Weights of a small mixture-of-experts language model, trained from scratch on English Wikipedia.
Size: width 128, vocabulary 1024, 4.39M parameters.
Experts: 32 GeGLU neurons an expert, 2 picks a token, a softmax router.
Training: a variant of Adam for the experts, 544M tokens, 4149 steps.
Below are experts of layer 5 (counted from 0) of a mixture-of-experts language model. Rows are named gate (a neuron's input weights, with its number), up (a neuron's input weights, with its number) and show model dimensions 96-127. Each number is 128 + 32 x the weight over its row's rms, rounded and kept within 0 to 255. Numbers have three digits each.
Before each expert's rows: "mostly gets" lists some tokens that are sent to it at least half of the time. This comes from a sample of Wikipedia text that the model never trained on.

# expert 11
mostly gets: "is", "us", "os", "ce", "ision", "ram"
gate0:065123176082122160112114142120163114112109134128097079103113115138163077159155118122165168097116
up0:152090132119137169163101112142166113177093113114109095191161104139176173165124144153136143132149
gate1:126112120136123119105103151131141091071130133203137125159122141167078168096157125074135082144105
up1:142189135116144137107155134131142140126183168201151156062093111124129147129080107111094139123138

# expert 15
mostly gets: " \"", "===", "if", "==", "-", " th"
gate0:115089126097055130117115118097125122141142123104111140182109150062177111109165137127148092105143
up0:127154199134149122076117175073046121120124125127143114157121133135167158132132197144112069098154
gate1:102095153161138119081093160129084114089174100177157148191077147085113118144121185111148094106137
up1:169171107155169098108145112201138163128144092141135083118086094118179176199120218084119154119158

# expert 6
mostly gets: "|", ")", "=", "|---|---|---|---", "|\n", "}"
gate0:091137119128163181144114110170077128124101084142159175146142155172132106082130156126101135167134
up0:098153112123148151120201095129143113128177129143053198107155150103116106155132148119138069122108
gate1:156147122077129113153120072187148150135141079178090096078134093152123104115104076117129191143116
up1:139072172125166127110102147118121135189131152145110130138168121162068163138183136051128141136125

# expert 20
mostly gets: " S", " \"", " A", " I", " L", " In"
gate0:109170142105123101102114030152092126186097076097140141153122146119161194071132123165114138165104
up0:123129158157134137160079158130162138157153109085128150194113102110115124095145115129124172129130
gate1:114180114173089184125127155179072162109113156166134159129129160143199065162160116155149096167095
up1:115107146117116170154121160115068148161083192174141084086100113131137139090130138053146133152072

# expert 3
mostly gets: "and", "em", "art", "as", "ond", "ress"
gate0:157142091105122134135124108155143157159097130134139158105084133103163088179133113081148099093081
up0:213121117117136154131087141123105123153068106153098067131151136120219120092152122097189140172078
gate1:115149155171166081173108076105109181142131109168157122057126112188126138148082117126128157114157
up1:190138166118152154154123081114106101145076194071129176133093076137097110100153122085135155078104

# expert 7
mostly gets: " f", " g", "ig", "un", " part", " pl"
gate0:140138117131129092121100155084109149142123154047188127126108176091147136169125188114132152145107
up0:124130137142152058096082160075109134153084116123152098129125113124135108077144126140163171094144
gate1:130142156130128095105133139145193176100160123150116136182152159154094075046091168150118184132112
up1:100092088193129150101145129154146109093128089126161182147114135096098110122164157083122196127133

# expert 17
mostly gets: ".", "==\n", "r", "===\n", "i", ")."
gate0:151164131130113146125036137119156157149131144169140065140104151131183089139146097112186142134074
up0:158160159152147130049105155103086117144153125094134092162135046121142139109158161091086107065160
gate1:099149138095139182140143112123141145087160153106164153066107164125151131147155141097150163084147
up1:105136161165169117117131127169163115074143140158128112136109170160152158104086111093129154137142

# expert 10
mostly gets: "s", "es", " res", " United", " New", "ces"
gate0:091105108133108136095139137067133110213094055130073175101154133150100131147134095112163149099141
up0:168148133165120157112110152157210109169126127133121193139139150175079109087108218115141127218145
gate1:069108129136143163098130130137113093159149154132083134119142140112162167124078155117162159133124
up1:138154116158087157117127072150117163211135125107131056132139137111107165111081116110098075145134

# expert 4
mostly gets: "d", "k", "nd", "ward", " by", "ey"
gate0:127123105199120138117138141152117119168119168137125170090128087099153168147211151162108157138163
up0:065128081154165150050141153129148102090101204144178073132127106115103084079157100137103121095090
gate1:166149152149135124141081121062157105125164098096119119124101148118132137129132128124143095187097
up1:191058097146126186135149124178154177129131135141124145102095117139076173139132135123121125070107

# expert 1
mostly gets: " pro", " The", "he", " Pro", "oy", "ure"
gate0:100135159133092127121095124143138151171159142124185121074075103105109116098097132175165185097071
up0:083114127134119153138177080130120177118144147122162119147166154163125153153169100137179055112145
gate1:103141161127098123071087098140133051148095143083193088125143082159098150173123113143089173119088
up1:140125125071098118117100043103152128127128122132120116055112083153170133117061132072137163147086

# expert 12
mostly gets: "er", "ol", "el", "om", "ist", "l"
gate0:083141112070091151152115092166073144191072181172124082096095137107162207144119175084131167106133
up0:140091105152128138243161070153141120134093101099128112136089123134140140076097106134151134128119
gate1:103099126176091124182094071119157115132148105142133126109156141117156145123158149126141130112186
up1:105067080136177113142103067173091139137126166132072117115127116176172136064105190131110142153146

# expert 8
mostly gets: " M", " l", " m", "ess", " P", "ount"
gate0:151157142117150097140212087127173120117166173137157169132108087137161118142074152137102172146144
up0:110093200112147197149068193112151083055126120155147183127090157111128207088157117116074151080121
gate1:128149144104079099151103113109112129103081119104205159184106134153115130105192153089165092091105
up1:143120148146114151126092122124140121098108122118111159136108114141107121094044173100198086120107

# expert 19
mostly gets: "h", " H", " h", " K", " Ch", " He"
gate0:154052157118109129153117141150143166178111156119136073155102112101163120127047107176170116097178
up0:129126118108126128183127083136152171077129160133151119168136105138178175118170177134186133109118
gate1:095105129123146082100148137173133144085171128101082114100129172141164109163056142117139168094100
up1:141115109087102087119138126101194114106103149062184130091186080090119084099135073095180085148127

# expert 23
mostly gets: "ing", "\"", "ed", " be", "ild", " off"
gate0:057146131134175105090128132108144142113124142126153083095146208103129161130046111151202124119144
up0:148096120134145136161152125177097163104176169102139072174113069084123145190161146085123162081169
gate1:132155140159086199116126144176115108197136099145118193163149098151084174134106145065171096138143
up1:136197143155104140097156150157139170116101169129046114103159111132109161109126139167162093110087

# expert 5
mostly gets: ",", "e", "),", "ake", "one", " Is"
gate0:139169089126151189132151116144115125073122093133193122086123103222063139167169078072075127086144
up0:110114153147044087166092126111126114162084103111162125198111115124092191089121131124077093125171
gate1:131122095101126175130181083142081123134180090155152173128103140201143088174105203119076120169142
up1:146115171131137152119060171099128136126116136131155141093143156112160139110129162097079140175092

# expert 9
mostly gets: "\n", ".\n\n", ")\n", "ate", "ation", ".\n"
gate0:095160114158077141151149113114168151124116071130108091109109127140140140098141089156161147121103
up0:137125123097159096147158117121141141121160115184134183088135167109105175154202134105085096097075
gate1:157138145134109097116086134109060118138090158123140218157147128098100067150066125097131126095139
up1:133179141137132144133126021148140081141097117140078101059112117169103078107096146175143075148115

# expert 14
mostly gets: " a", " was", " to", " an", " is", " from"
gate0:155178125123092055133084159177171104150058141091156165138134087111144059192145122119102125137059
up0:106131113197171135102113188110069081079120137205148133122108160116128058121115111139125062133124
gate1:142074100163171092157071181158136119141136168076149110129113072132141152154137108087167135153177
up1:132126124205078188190153068113150181134124083151092138103132104145144077071152076119155098144144

# expert 2
mostly gets: " con", " cont", " res", "rans", " re", " att"
gate0:112079118138156112084107141116111066130121146148137129149175086158138124141116110072099141076119
up0:144077200139106130115064110145110123086113150101085110124131156158140133105165068124141137175120
gate1:157133186130179125096133071085096184173055095105129143119072148126151113126180131111084114078134
up1:101153124103133085157077127162073066164134089158113146094099094144100155137082106151118144101097

# expert 22
mostly gets: "al", "ar", "ent", "ul", "ial", "ary"
gate0:132169109103125096148126131170094098134088128126182095089193172109164159111113179114076169112154
up0:146086091113115097117155147171145047116101140087117130085122078070119132163177151153159147079124
gate1:107142094073144191146149165139158117156103073107159116097172189185197143065165149105148194090165
up1:101105156087074173157120090104117133045117092143124121147090188029144138147115101161125149191126

# expert 13
mostly gets: "p", " c", " v", "v", "iv", "qu"
gate0:164117152122165089156136182138171180147188171198109123115135161122103131084172108031097089152122
up0:109161141128154148104150181149164175135116098110168099132182101146177110123095137189127120124086
gate1:038125168098128109133126135082120096166174145115096125093138195096107117121156186114153119172102
up1:094181138138109135093140150088061149158175160189136100097085150168131134175124159167173130179123

# expert 0
mostly gets: " one", " all", " two", " time", "′", " three"
gate0:125132138155136117134129153085129149194112156102088119137126161096043140136167084093167149177095
up0:123085166069159056141106208090075131171127093192067108086166160143088122085099111141128120124176
gate1:116096176092138099169201159128111145122142134148109195116068142095131175120126113177160124195122
up1:186060143112105086116147110104128213116121094147111133132135128136129155126119143167145118116166

# expert 21
mostly gets: " B", " W", "C", "T", "O", "N"
gate0:127078129132189150122144139112208093132181108112125122076191154123076119081116120093144106146173
up0:088117148140149144101160132120110145092089100144154097112093112094103122126182140065127181148143
gate1:115118078144113126087112155132154152072146078155145190159187099108044127134141185154159133138149
up1:147118097114133111197101139157155170141116112100150096122150151111205052116076147096157102162094

# expert 18
mostly gets: " ", "–", "1", "′", ".", " $"
gate0:131090111170174093163115154098165171110120131143118153173159161157087193121094126117130136117123
up0:161106104225152106122097114054163156129133165094106118141121148141128119071108118120104145090175
gate1:142128136116125179146089172175072136153127173172152144132095103108143111144055128080126109151116
up1:148119105206081165148109111200123146159143147133131102104121114142115152115158095062135126099076

# expert 16
mostly gets: "u", " w", "o", "ri", " st", " d"
gate0:100122072070121107149106083152187122175140110111120129124128152129160123168074131053133105142126
up0:151092232141131063136126178106162114173135144187167129138095099090082138120145074157088141147143
gate1:127092147061207084131123135070160136137140110113080110139109153122142143114115075107113120173167
up1:128159076141151124133155177180110178100178157165144134119107185163133140118136130130152163087172